{"d_model": 512, "router_score": "softmax", "normalize_top_k": false, "routed_scale": 3.46, "n_kv_head": 1, "norm_place": "pre", "attn_scale": 0.0884, "lr": 0.000671, "lr_mult_up": 0.856, "warmup_steps": 205, "batch_tokens": [65536, 131072], "doc_mask": true}
Below are experts of layer 6 (counted from 0) of a mixture-of-experts language model. Rows are named router (the router's row for the expert), gate (a neuron's input weights, with its number), up (a neuron's input weights, with its number), down (a neuron's output weights, with its number) and show model dimensions 448-479. Each number is 128 + 24 x the weight over its row's rms, rounded and kept within 0 to 255. Numbers have three digits each.
After each expert's rows: "gets" lists some tokens that make up at least twice as much of what it gets as of all text. This comes from a sample of Wikipedia text that the model never trained on. Tokens count by the router's weight.

# expert 9
router:123147143149132146147152094105123115128136140108173101136151145124142106103156170126152142121157
gate0:125124147149160110147129113137137062120122122098157139138077100114144109156123108124155109124180
up0:118138108134102112094146152114115139141142120139151118100139142183138060151105117141144115143136
down0:075141106114137184089176151160141114089152120114123112087150102114133096128117132108108106135147
gate1:173142122133085138100100109120128124132106144140122132147209143116145132123126089157112125146153
up1:138100147106128135063124114133144148162092128169141118139127120125163103114149145137111119126104
down1:108099130169107141157137110180119150108152125111121161129088109131146080129118099100113064139135
gate2:116148167109140142132147108127121157122166107133104084108117136130114140143147121131122092117153
up2:165101171114100129115155116096123096083108146165157134164146128158142131119109128141108088138138
down2:117138149140076118136155163142112119109134119151183110127081093161116093121126180145132151129145
gate3:105124111154176135108098119087098096109133157087116105148131113137126109129099144121144103139133
up3:085128122141148203091103129149125102138122138135162119133128098101126100128107150111140099133107
down3:130105131116173102159094158171135145138142117124106124133095180126122143125114152125133106090113
gate4:084066157139169149152143109143120131150113121130145167143134158140134128085109107128103103147147
up4:100075137086145137124165117135125162115115161127158142126115138126118091073108110177126140120111
down4:172114161096118129108134151091139104117148163156175111109087124120104123151131111067156120146112
gate5:121116140142146133114143157123096159147107121166128141158124111117136070122162158116108160136138
up5:149109121118108086122086163135097147179123122116139113148091073099111169112144137132125119128091
down5:133159167137141146142153141145152155130173131124157125088117137097139099128110159171138157127163
gate6:134134098119085121139095143105139058169128114155094106087121158124162129132117148095110145113110
up6:104124139108135072110064132123129138091159118096169191133122136150155118111080093134120129111099
down6:115120111143158094124076122144162166122187090067105102142124119110159148135119147194116154076125
gate7:167120045119111136123169135148144109133142108158120103131088111169109166166145115105148139113129
up7:112136124070151099096139128132142104155110115108071100125118103156142144116137096116117162126122
down7:093109159125152091126162193145117134065154086124112149159110119112154112143107098130108097083144
gate8:139157145101144135122124111101104089101103096137113106120153123125101145086145115112121155108108
up8:110132156128159196111165123143133144093095143139097080092118094083111125116143128120097186132105
down8:161136126084128113109149159145121182099139142091157084165116131158139096138143123156112124155156
gate9:121150164123100138145121119149094140150123138141128135117164153152121031101130135137134148144086
up9:111118110081137091112110108132082108159172145113116143150134127122123139087119154126109157103115
down9:160107149134120132148171095146113135149137148142120103126101113176140161134181098109133165105148
gate10:158132112142142159113105142104139097101131154163110121180157118142112106156096071169143145119144
up10:168111112134132125126154117146156096108081117101110147160114183101185166076138135120146100104101
down10:107102122128116093103111136118168138125155128133129133125164145145103111102087148124126122139131
gate11:129105141123130107080104107107116134123126109123105151099129104110149145096095120088101110144151
up11:127135142149108092115156123090089133104100160147125108131143104113128145108117134094148123115090
down11:126140127128137155150127076124097169087126150155140142108130101128080112131101141149133156138112
gate12:122117082133144162137158116125110144144125155135086143136141119114138075106091099123101147152164
up12:151140183112096115100143115126144141133143079111150125130109128072127136116126162151116134156140
down12:135131105134165114105136095142147122136145076110133133138125088118129111151132091105139141157155
gate13:157157179112096106114094122111105125107121094119134167101164141119115151099143129116162159121155
up13:165158145149099123181142154147171131130170132112146124148094123105123124117166138111124145116141
down13:115152151136177149106128153152135118128129137163149062154130123121147131118164091133157123132080
gets: ",", ".", "4", "0", "7", "201"

# expert 8
router:078126125134131082144099185089124150098094145143102151144121135142125122150139116121127164159133
gate0:142155119119098098152143111104114163134157102098130132133132092121084127088137125137111147115137
up0:151146152106150134106092175132140140103124111163134148081113117117164140119110125112127127201076
down0:153143173142114105124117127160099113133152124102116100163132146121131136117126100117113111126091
gate1:166122154157144115141114158134163108156151104113153153184146124121117114135114092120135126123127
up1:167130093127117129156111136129140143170134104159150131152115124080104111100149161116165167105131
down1:145152137127171103090164145135114152129115112074172189119135065094120119129159141094080142091161
gate2:150129090141138119150146135132140133123119143098123106125120115133099129129099139151099153144114
up2:142177154136123142140111109122130154145188150144099144085111127153151139149121130106137144121160
down2:098133182130103096107102149167123128126126090146077172145107108126153172113102129126115101161145
gate3:112121100077122086130136097114145124143128151154124139112106128099128149137152143109141151166147
up3:123094140134170116223137123129158149102077073127107113137112131108109147131126145124128138143101
down3:147133127125098187114123094119141109150116110086111135121112164136103116137113126131139138171098
gate4:149139145129147160126139104160141167155124115179156120123090114115137171132052131142119128119112
up4:121116125086092155158134166120139203161130142151103179126105138120122140124104104176141136128126
down4:134157154134108109133104123135126131132152096122154096140135118159074124120122089174096103105125
gate5:137098140176145133147136137147135148125150132124119096161137104108140113139128190113130119135160
up5:123186129168118091091156140101130111126116186119144119121155143114129119142120112130111095127137
down5:139108170146104147122121120156147142101101117136182116141111137136120107107110102098143137124130
gate6:109169134113155101163107114126139121153089123104127131077127136128102098126108116106118108119150
up6:116145107176147090157086130141126129158095114081123126075111141127103091157135129100126088117149
down6:151095110118143152139140132066137157097170180101120121131139168118105154117107137158105136118110
gate7:139095117147091117159117122121114157186143146149154113117131096132068158110114157127122106112160
up7:110135116098161177148173115115153158117136145089098163106122116166120116171096147124133121132161
down7:119154102196100131110099119124113137135139140104144084166137128153152148090069111167146115152174
gate8:140100119142170157145113105166099091170161138112156117147126124071142163114096156148131146103140
up8:127152141133131145135124138132120142136127192096144112164155113130134135146120129156113125116127
down8:101116138160151124161151125118121145124123113128133120147136135124108140160087128110144142140144
gate9:116115105159094142086158133122117101148099109119138116117115106143132140148126129126140153121114
up9:115159149157102141134098114119123112147138162138129130093135143143105109083167113110129129113073
down9:164110079111130163132143128139125143137123084188114143175056157136135131128144136123131172150158
gate10:115134079111129196155137132139139098128129164128141120154146131128163133124137131110144069114089
up10:111172089113160109110143135123145141094107091129150100153116128144154147092076114099123113128115
down10:103139130141107096125117126088158116123110122116148186123128077137139177131127134150161144135110
gate11:132096085089118123086135120125129128151158115111171102103120081099123101130107162137148141124145
up11:120103096128099125174146119108148168177155112134109131100064071125130172135130167129147137096148
down11:144095072172116144127167144055161114090109139144153132130124149135096123145120151112110099155124
gate12:134158166112155089108099106110110130146143132158131104148141070151126132155128130121161132107152
up12:126133166094128144108119130132093141124128124161107103142137116129127126156155117109133113137092
down12:106104086121121152130130126083109152126155115129112102120111133136105141153119141145080118128145
gate13:135200137119150156190110130122122113121136121114144120111086100175133133113137120137119147120115
up13:135166135144150134114131060116156088138144112109163105120114181137088146139102125100086120081150
down13:136154159152139156151161093099132128127108163146123081116077144105134119140109096104104154074151
gets: "-", "|", ":", " -", "v", "ri"

# expert 11
router:126135125168150157103142090135095104151109131098145140102118157094095149135124093126092136137119
gate0:143109134110170112133082102095140082169141112141094165095142143117147114146091135168128093108147
up0:080121154070132142180139137134105094136129168133098069098162169128154121118133063104128147088136
down0:116146112126146091140144123127089112131131140109103136164126155181089108114132121135109173119157
gate1:083143088139153114163126104125116090082110145133132136121101097142077084145137157117160085133129
up1:125179165085104139161159105079101111126115130147127175127141123162124135140111116099161136158110
down1:107096086104099101140088129213103132121130097111125097147116126112127122128160124139119151139103
gate2:066130123153133114158143117106144137156141128123132154141072118121109138120094120084147103123127
up2:113080140141173123161129112137107099080127159104160141105096121079148118130161094114120161168136
down2:096119168145102112110095117099147123120169138136134144109098184119131108140141080087121153132167
gate3:111126098143173103103101164090130168135130133116111166153176093131148132124125090134186144135165
up3:123122107092128138127132157112171134171106150120125145134159088100133138162120122131110156109125
down3:156121119080094099167094149163112105082148102119099116116143119130121135126130171085128142130167
gate4:126130142137123182138109165140125120109127135105141094111103122146082120154093140132138154151157
up4:130120138113138128147109157086156114123129139118073147114092120156129087159152120129122129153094
down4:106089105133137114119107111176132123166158150108114157125150127133161115126141164135123110134148
gate5:088123121093118151165120127144175130081142114129038175133126146133095090168095098128096164170092
up5:179147109133140145089115109135132120116097113135111140142135121106147123115113125121158148146117
down5:146099097169133136172106124121107125121139136118105098074130146147156173119143148178099156110127
gate6:100135080120165141158108169126111108127114142111128115182153116123159180174140146143140150138106
up6:126106107130115143092149167142140165142135117154135145122122114132140142142177115125127177121157
down6:149145141118112167102142125125136107149144154143127137158118128111124170115155157179110109106118
gate7:130190077143176155134147096102089146164150112136134134107143119119153128101143154139141104120103
up7:151142129162104086136146133174098172138162079165155143097148119110115138132115139131155150149107
down7:093088138156107133138083128153127116109156134164116149164139124106142161116142144108103100138183
gate8:122130075106146122123128134128140119108124123122090130127128097185132120131142101165128126086127
up8:111150124122119134160162151102147127130102136119100122188116152133098120146148136128125107068131
down8:126096134182149120102130135109127085151133108145113133147078139103105134115146141119126127115106
gate9:114129125102135182145163115148108122117123127107091137143087143149145103146129173152156152173135
up9:131107104140128119115080124144119145172085156130133084108146146134116100127158122133141200143111
down9:096111155143146107127137129111110122119148145143147144109110130106115157166133139104151182112142
gate10:157090117126094136125085138112091104146094120113136122165112114090100147132151120119134198125123
up10:101145132099101084119173151138130088149119134163093117134101151098099107116110134114099134140119
down10:136147111084152152089122133093107122115119090132134144098142124129114116142110062123131154140150
gate11:107196165140182134133089119146147075163141102126092151132166107162110100177103125111138134126153
up11:138154132134097130135126129147144081120127141116123175157119103091132130122079117113096162124109
down11:115159168107124156169165138173128113138105133124121106115137119114166119117143139119138125148100
gate12:146107094153115083141100145135127132135116120156133158122142149146154100166110127136135120113154
up12:150128096106134074118121108098125151145179163112122116136101151130130141125106167100163129131095
down12:145119137117151143149153151113145093115140110120123120158080137133129184111120148098122125131169
gate13:100114140147092087142153157103109135133120141120139131128104108120164080159098140098146087131136
up13:114133113128136152154140136113103106130170141150135089108107135111153158112133094122131142136128
down13:107102143138136128116125099089121173110115153112121136138101149118121124150140127106086115134138
gets: "\n", " (", ":", " /", "6", ")\n"

# expert 5
router:160134138170178158169138128114131115116141152137151093148112123102127125129148090118129156125123
gate0:121142102089129081122110082145143174122138132139139125119152127169159111138062135084104110155095
up0:122116128145085157149155135098143190164153117141133125107173126161148102134118156085103163157106
down0:091111142098098109071108098138131138159134131153133121097107127200111148144117116137111141176125
gate1:158113131128127127128103160129171123116177120141161118126145082101122107075146113136131174123160
up1:106134148157132132119157093090104090096113110135145148170157144133128152109151073136134108099128
down1:115127168137153114122143113108105154129135150150115082095122109058089187166138113072123086105104
gate2:134120153099171127154119085176129130126128104130123134128131132115146162111086100144120112116131
up2:129118190092082117138108134110141103126170108151114171145141128126088103140136148136130107128122
down2:135134138122146135117090134217128156131074107089119144145115154139130148123111165129150126124114
gate3:084126152092114132105108151123161100136123169109128106125135105184147145124088135107108145165136
up3:137125112084118120060181092112141127117113145145135120138147123143135098147161174115120118151123
down3:095104118127121119116102111117093157085138171103119142125112121125134115143123166166115118166093
gate4:107131115119138108118099096121130104116138149097111091109110093140137084145120096123127098125118
up4:145130121117145128149134141147119123172136148133110137160122104136141171155085126115122153152127
down4:139116118102149111130101111097127121131123130102121114158128142099143165167120111139102153186142
gate5:135125112138156126149139145119083123159128088124119100150096129158139087071096155146067068108097
up5:104120143123108124117128148121126101082191168140186121148075074104125138155104095135151154134167
down5:140116116170120122098093137144157157140149143145078136139123122187069125108080114113112118149069
gate6:104128145111202085105155095094164137118162145180147118127097160163115149108069103138129121146131
up6:105153103110136131112096137149132109178145130122124132109071063106160109127138158132102144135105
down6:121148095084138087184175169157112152128168133106120148110084160097139135110131136153139094158128
gate7:119127183130121088173134117126160124195140106135120150127132094160126115067129142105132149120134
up7:108125115175142129155127136097150116118136127170131145104116108080157146145159167090113121133088
down7:141099100130121152139120120154114165145113110146119137169110126122134136124132135088104138169095
gate8:154130199116099176127140169139128146158137125125081160108105151140125133147120133077119155128099
up8:139117118161129105134110114123132123131142135163090098186160149130123158118110136147117128127134
down8:107147109134175130093096148112127124122112146089162141116163131107128144099100113139131130141123
gate9:151112132124108121121132182146133111161157159121091087166134103169119129154117163111111179136134
up9:121149133133154118151142126130139112110136125076122152087141164118137149150125124139109096138115
down9:111094134131173175112132124139140116122129105106141137144105170153097164081122133142110073095152
gate10:160146115149120118077149090155112154139117151117146090085132130100104120124117144120098144151125
up10:126121148126168150103091133125099106138110133139112117160157118133129112108112101153142126142097
down10:135158138118145166085110062087087122133141133100130123130146105138130144166113104132105164130136
gate11:146114140144166120183144145114120140166120079158144124147145128140097151173127123141109088178125
up11:155109140112121133090123111129085140128080113115098115179098128062141124129130156130081110131102
down11:137107090159167117134123156110139116113083127128152129181079085137114125165132126077111109171125
gate12:128131098165140144129102151141115109127141107115130154138105144142082145152103123135113124120102
up12:125117105098144132145115131125109114066135168096108157147159129123154120154111087140143142128165
down12:172164097133121170115127112118129127133151126172103150136087089133130130148147171128145108111115
gate13:100126142118121109136137144141139105136136121174164103153105148119136129116099147158104103122143
up13:131143153159108103120090130140085138094111149099083116154109137131116145136142126063164125131081
down13:146163084137139103144152184169143117138096153127100148163123132131154118120107158123123132159102
gets: " the", " and", " to", " a", " her", " his"

# expert 6
router:141120082079121108092158077146122081136138152156127133123073136136108168150122144100127093122155
gate0:146143146116136085132166169144170111100139142130120151146132134104142152129123073132099125109136
up0:141124127133129133133147120114145085124118096113138100151156147119104141136122131151111123131123
down0:145125119126164111115099065126151147106126096120177086141143143102140094099087147128135164137109
gate1:141112135092170132088129090115160155083142072163112122140160100104138139096139123122103162139087
up1:146104102134157166128085078137143137117143132115086153121116104104129102173109132128100117165087
down1:084081052150119120093103133103122147132125148130140139087102122165151145129118146075139129162099
gate2:146161106118160121084073150130147168127144158092120132103106133093086162120121128116134123122131
up2:108148108112091118166107203141135143165130123133112184153107092074137140141093118097151122142116
down2:138166175118128130112145121120124105131113156111109129131139126135097133108102132153161129135132
gate3:117138140106125124139126158128112154095095102085109113120106107097153096143096128111129124140117
up3:143174135137164130116142147141145105133126129116127124138115153119137116102136147120098104170079
down3:130151100139163172112111092138110165126108124138099098135110111119108176116125159122161119083092
gate4:120135140118131111102133157120132170089170132108098094115082086177141085155098144162144118115143
up4:109125160128150123112129151130094138107091120130146159141159078106146179115104113091143125152129
down4:136155111126144104150154137163121142136150130068117081140101145129130156119160111127144152150144
gate5:146146138120146142133146149095139103112129091119115097114164128146132162133120123127124164115130
up5:146117087109092135077124101174117126125091125095153110144154120092067153105142145119102116121124
down5:060145111110106131130129107140087155122122113112114089103155116139091114108119160121114124138125
gate6:088114154140141151135124127113090080161124119164137157142152144155137158142122136099126074185131
up6:157113105165124183124139110122163141129169174126116101170091137136136128131128096106112147121155
down6:088097115107138173136108113119155066151156151146118100106112093113079155125123079096119083087135
gate7:115103168175121126152143131117117139151100141094079097133133109143107129110107125106138141147170
up7:166180131156114172131120145169112110150148135086190052130094138170147149127117113138099153159132
down7:140134157117126105150172153107119106104127103147116137107131128149167164111113133148146158087138
gate8:092107122171092115128144088134130160162132127091097104126146092124140119118143168155111143138063
up8:155124101129148165076106143125187080135088114126156102167117103091101110120103134121128139196119
down8:108119110148122158133103105130111112144152133088130091118151088122140106148032167126158140147117
gate9:150104129122130153173121153141152070130137083151107118112142147120083132136146149164097127130135
up9:043152131166164123156135125121150137105190115094140153128090106128086143150126107118115150139151
down9:088087125123169082093192124138133112134118121140134111153126130171229146127156091122083087104159
gate10:152115131102121118125151152138105123118129174095130135099121162087157147170106121098130103126115
up10:087107118151174142134121096143087116192168119099106130115138135146152160108103133131108178135120
down10:130163133158122137143110155121159098080116108115120161115143113171135154131128151132092099136146
gate11:095148119090106111127158137148087136124183160137098143163107142135147131170120115166153147148141
up11:113121113141098112086128118162107107141105158129138141106122118151138127133123135109115116133114
down11:163075115153176074142113142111139096121134100108129069104156154108104147135129098082108119145112
gate12:199151141140134129130171138131155132135128124153131167103144142138100130126086115082116142124082
up12:129129131115094153144137130156132111141120084133107122147101135106145090132127145113148098129167
down12:097126100168130169090131079131133100130122130111111119114166202135128130101155122118131139116135
gate13:116109096137155137157135160151156112140109145151080114138123138145129174160116123108110136116111
up13:162113121117119153122114113119129100122128135139120169088106118164155137110114125114080141115137
down13:152139099110138115138113126121188113101132128097166130098133141125142113155128152136076123124162
gets: " |", " ", ".", "%", " |\n", "|"

# expert 7
router:154134137100109118118134090129113107158107102138130091120133102124086140097171150135086153113121
gate0:130151145098165151072120113129136132078084153142119148127117078101122135126136112150156153162123
up0:153103126128145178156136158147154140132119158140140119124103155133135114161105148108163094084110
down0:134118132111168116118081168127150126119144108119137105163126104126166124095151135057141128119194
gate1:131127152104152142121113182119140127144157102161151147145100118117135118168150142148093119095118
up1:105111115108101075105086138128110104085113124111154113146131097155146139112112158139121144122085
down1:111121120180146108171081099129153125116130148114133117136119196115161132113107132128116119117130
gate2:100114146110123120152136118084148105141124181095153121135149065140099114078118171073093140165110
up2:135103129114119120103113164110151103110111112108116124137139098142109133090068098124138160125156
down2:133154102126131131130140175125135152133126174140129125151123157091138136104181107088168136139139
gate3:124151150115135120151125120100128117179096146152145131138099126151145085121112142137149191115134
up3:077133159102106135070159123142104153104160125171141167100043116054122161139161106145156107121112
down3:085098152124138118143111142129147128140135108154122144161151175130102136112160116116140131118126
gate4:113143132093162146120110130149147131103093113114107101121188105164174110141109103108159142105159
up4:122132067177151123139178141100117162151125139100101160151145177126129134090120122109119153116106
down4:126120084103100085139133132150142118134108125157131170170129139072133136113103148121122123127160
gate5:162121092096094171200101134122140149144117135113121097146126178119131159145166151159124124140118
up5:110100135117095126143144160133145111108101148186166134110118065117141126114136136118120096139129
down5:109166111153092113165117122154172104101135125125161166131144133156124119150123133129116146151129
gate6:156095148152101107100157134094083105151122110158108155146154104121100128163126151120132136153142
up6:131117151112124093111079111125145142106135134142140113131176169144116157164108096138110153165116
down6:131145119101100132171101116089135153153115160141136080092120118148162128150119141111144130134119
gate7:123122164126136122106133168127106069138083104130105142137114164122088112108147133126144167153137
up7:157161099118092139144141117135092116099130129127135125154173141149168117117110142146133102127124
down7:140167164105124121122098116117102121114123101075125117131171130146158112196142104139118111095113
gate8:134131133092176154138120109145184162141095143166111134118102132117155170180134101094105077132156
up8:123147123082131135163138106158124141099155164119147106112108064102105131115142122162114090101138
down8:129135158146127128097111096084147096093152103123125123094117138137096144204113105102135117150109
gate9:088109093121159119126118098106136139144132132146134144183096123146166146119123073096084109112160
up9:142136115141087155141109146129122195152153109143116118111140106118102098144088123112125180129125
down9:150161136140126185119132186132102181175109126116123126104141129110135119116107145142118124157144
gate10:129120156113142083098160123138136120115129138143139125105116150108116162129099150083116127135142
up10:188107129133157124098118153162094138155126113128106165156147134201090089116134096122131132124137
down10:120119123175116148142127102158125141121134089121090168129110146170139117138101092167137184105109
gate11:135179107107134133137100156144137127146111137135141076162113124127124133149112081132156110129140
up11:121125146126155100152131087172117105097140123114160139087144179119115169133112122153050132137099
down11:158120124141131151130110103160108153154138145112126117147172110146112124086129113131106094136151
gate12:117116172144151157158210154123126091043125130177095182149151168150123117112100117078107075169128
up12:170142104157149131127137095101142142121065134139110155157129114108152152143099126107100164164082
down12:140101121132154130146111103194189085135124114140118166134106115112135160103127113113083109126124
gate13:106143132110120119146083110113159094140126139139111130168108099149106105149128153138150167158109
up13:131121055179152151124168114137158149074122127119120122126130109108123083109137121184146121123180
down13:160136094093164172098098109127136121147136139084099139122135107105122096119153133065184137120086
gets: " to", " of", "See", " on", " for", " as"

# expert 4
router:107129148156109137100105176174144126131109124111129135143114112085103137144167160120114123137106
gate0:092134160147138096119094076130121122125137083135128153132146091124132087133115085100147119123167
up0:108159121142162127149143077153131123122101162111107133155133115111152108150099149117091135096118
down0:145109113111155108138114124137111141108167119143082100103139108149111177149134129145110114130176
gate1:191163141144160120065116121095122116120089114130144142108110117101092054111085093143089127146121
up1:100127131148106150123107124089108139162140145149111141119144110112161121102122152143137107128162
down1:108130125082127134085136136098134128096134072143084124102150138173147154140088131097120113138085
gate2:156108110117164097097116138175111113179148142134131126092115094133148154122105115134081115139112
up2:120131133119120143143142121126198130102134109133121144100123165111112115152113102119148144133152
down2:102123130124091123135131119122140113132134106154117117094146130117090130139117106107114125138137
gate3:144129119105109153102108114142109117097100112166153129143106099122109164117109120089074116143107
up3:130095144158118113142125144131111131125088100136127112158156143134113136156150106117100188120143
down3:126163135099090113151125123118118113116111171130100120108146121180115092121171102117149107085110
gate4:141165144138119170138137164133174127149145134146047134129139128106132163140082068151088139085117
up4:122125117154137133172126140123158116147113130132124063131125121182116122122132123110137108136155
down4:147118122113127124147081144077128081127119128134159139140119113138133153094135120110134127140133
gate5:144141120107147142141157146129114176070104153131108171139113138111103096108141101087136107122167
up5:124117129124130179085142109095182155133111137132160146117131136146131111172148107108121137116188
down5:130142125159149149115071141125125149126131138136152135139133125154175150137170127116111111112148
gate6:130112069107144107151131121112118139103140115149149141109086127145158128102079120141121091124132
up6:130122173126114131133135108130168102109138133130101108137124157086099145176107140101144114135106
down6:113116136116137169087132120100150105149167140126113159153150128104108147112155119142117090134122
gate7:165144147143132116139095130123138148151109115143083138151125148153152120139112135144099123177121
up7:122087137099141120127095143148150154146105134122131107116109140163095111132103125133087115133132
down7:150128137164133105118125110150167079164121119138155172155103099123136107146114123174119151097164
gate8:140161124117158144121163118147114134136088131149111139118123144112095138144125102125122145136128
up8:130108136140064140154117116106171110129170108186136138157151155129129128120102163134126143077126
down8:124144082087127180108126167163141084128153071159126156171141143118158145133127123123165125109138
gate9:195126121106140108145123131116121119147187139126127127147114177112131138139140120138116130130148
up9:131118135162160136113127126149100110139109101134088107142080133132151112120175118122141115120126
down9:137123103150146107124137129113148120157144113102102095098130131078121122137114088105134098163167
gate10:104128162129139109156113131111132114136097148111119133137143093134135089183114144093096157151129
up10:123118132144086131123100126129102139133100088120091186099129147098080155151143123160128116151101
down10:151153149140112155143156108117158143110130147150141126117142124091107164124143137089142131110091
gate11:133108106157129125173129124153106167163120162139089123137127126075139166091155099122151153109131
up11:134101102110129136160118141115151158131129111118110115159127158112146116152107091109133154123179
down11:122132109092133117145102172132098064131151112106131099145169133127108148135164094147122123111085
gate12:174153119134097147136099126130107128152143142111138109139173158109163086117139147099114134168080
up12:133105165123139127130144114106131105114170123154133095137119099182132118110127113108135112108121
down12:152149115104096116108150034098157167132128108134134110106134085134101126156121156094163118156135
gate13:146138133087116116145144176138166099136082120121127091114152133119121119148105116134140157075160
up13:116104102116128095111133094162113113153165125133113114118145134132116118104187110140094120109126
down13:103142127127121145124158107118129140136137095108132106140135140149155141162133112156123140133166
gets: ".\n\n", "==\n", "\n\n", "==\n\n", "=", " ==\n"

# expert 10
router:102117156121103097124142094108147167149151136135133146121152118177137086141137151119155121095103
gate0:163112124094155153106120116102151133143091142131150142108135123143135110106111134143154073124126
up0:145111071124063101151116108122145138133112122115147142085135109132082144159100155147144112118108
down0:122137064090108084123113165114144123104164101124139066116129105141126101158119104102137154137120
gate1:143099145153137156143127118143158134111100138175123128122085144127118101093128136151090133148130
up1:141094135100169097150192100108124135125109161146129130146125141107128124110139154122120052098163
down1:168120140094126157148128173163103161083157158158176087137086130093115136116080082113157070116133
gate2:157154104128115118156143113099168098150109086131111141119129097134139147151099112130121122157149
up2:102169097133187169112128121115128127139151186120138113121139134118139157145092110080128084076123
down2:137156117197108112145116094123119161119149153079129165112139206140155082117144122121145109102111
gate3:139130145124137189110121153128117144058166104135151176096150092132118123134155110079140125151146
up3:179156107122115133124125088108146107123159158136114149071124156162140124153116114144178148138154
down3:119155185169122147139147096131106140132151109091127128116142111118104157164156149138133098096158
gate4:128093143088121083100138131130120094119147168138086142095100134138139104138109134112105096135131
up4:118074133126081124182137140178120125111115149152137104128188156105153153107107109099139139100146
down4:169132146132126116092143131114122064133111186189151110124153126119091127157111141128145133111118
gate5:145203091099092108133113114172147089192130123109126139160128139097091152111132157084115094157160
up5:125111141137124135155125106094133143113150141138123124154104134117097181166107151159089064158134
down5:119151092142134106176107116093118082137125115112116148171120125122144119159111146101153107109141
gate6:135138119103128196094153139107134111131147137155126153134143125143116140098123096129109142138127
up6:107107145154114128149113128101152125141128133081134139158096108120117116049163199094140119140108
down6:098143079178140146129107169118130154103139121113121171130139124098142152143114117093137125112127
gate7:163135139096134109110099096123151100109124149114119114132130111168166149131095133094118169092128
up7:132119146156106191165110175155142171154129149109105084121141116107135166090130125115131138112111
down7:084133122127094119114134142122101131114134100154150128188142141144127112113152136070104128121091
gate8:104088104139122141107148104125100130128093057158129118139132116161159115141117150149132149168125
up8:136098138120137122105161089139088132111149135132150121163115145118120148152129125087137149111140
down8:161156156163102120147141179099106133126134159147131186141108099143105110165147151115122099124081
gate9:124109122147122137097126168093110142085142099136133159142147122117114085099138098117094135169143
up9:110163148132100127158104116137154159108140140143168070152090112088105120102126133095130180134148
down9:119156150118119154083122135142156113125150149104155118110123146128114134142161122104127132159118
gate10:100139108149154160137090109106079152128127149103115114126104135117150105124103103143143103160077
up10:170139150160126139112117135123132106159135144165114099098117107108089146108154136128133173135120
down10:127139186110157142107142104127099160088179159117144145111153136123163126117127133110121146146125
gate11:146134112093148133153151145128092129113116127139119133103102123144116108099125107146125153147147
up11:166161152125136113144134135142129069103104122187128124136151165164102163083108151107124108147118
down11:121150177137146097117142154132097110128111099115110121123104176127112102111133105123124099104109
gate12:134107118112145113100046100117134122151128154154150125150087113130112150141117099127137133147128
up12:120110117131144084116134115141126109131164192148056151125108128107117107134143131150132141128155
down12:128121134087163148109143116110135128144126110114121087127123172087112143104118116120094084145075
gate13:130199144140107124117159138091115080122143102120146143173127130137085138134141095113129119129119
up13:102135156146150132089127130101138068119135121167142135118137143114153101131136132037138099129107
down13:179116123132150116189143112183125117167115154104131173114174123157121120154152113111176106165110
gets: ".", " |", " had", " has", " have", "z"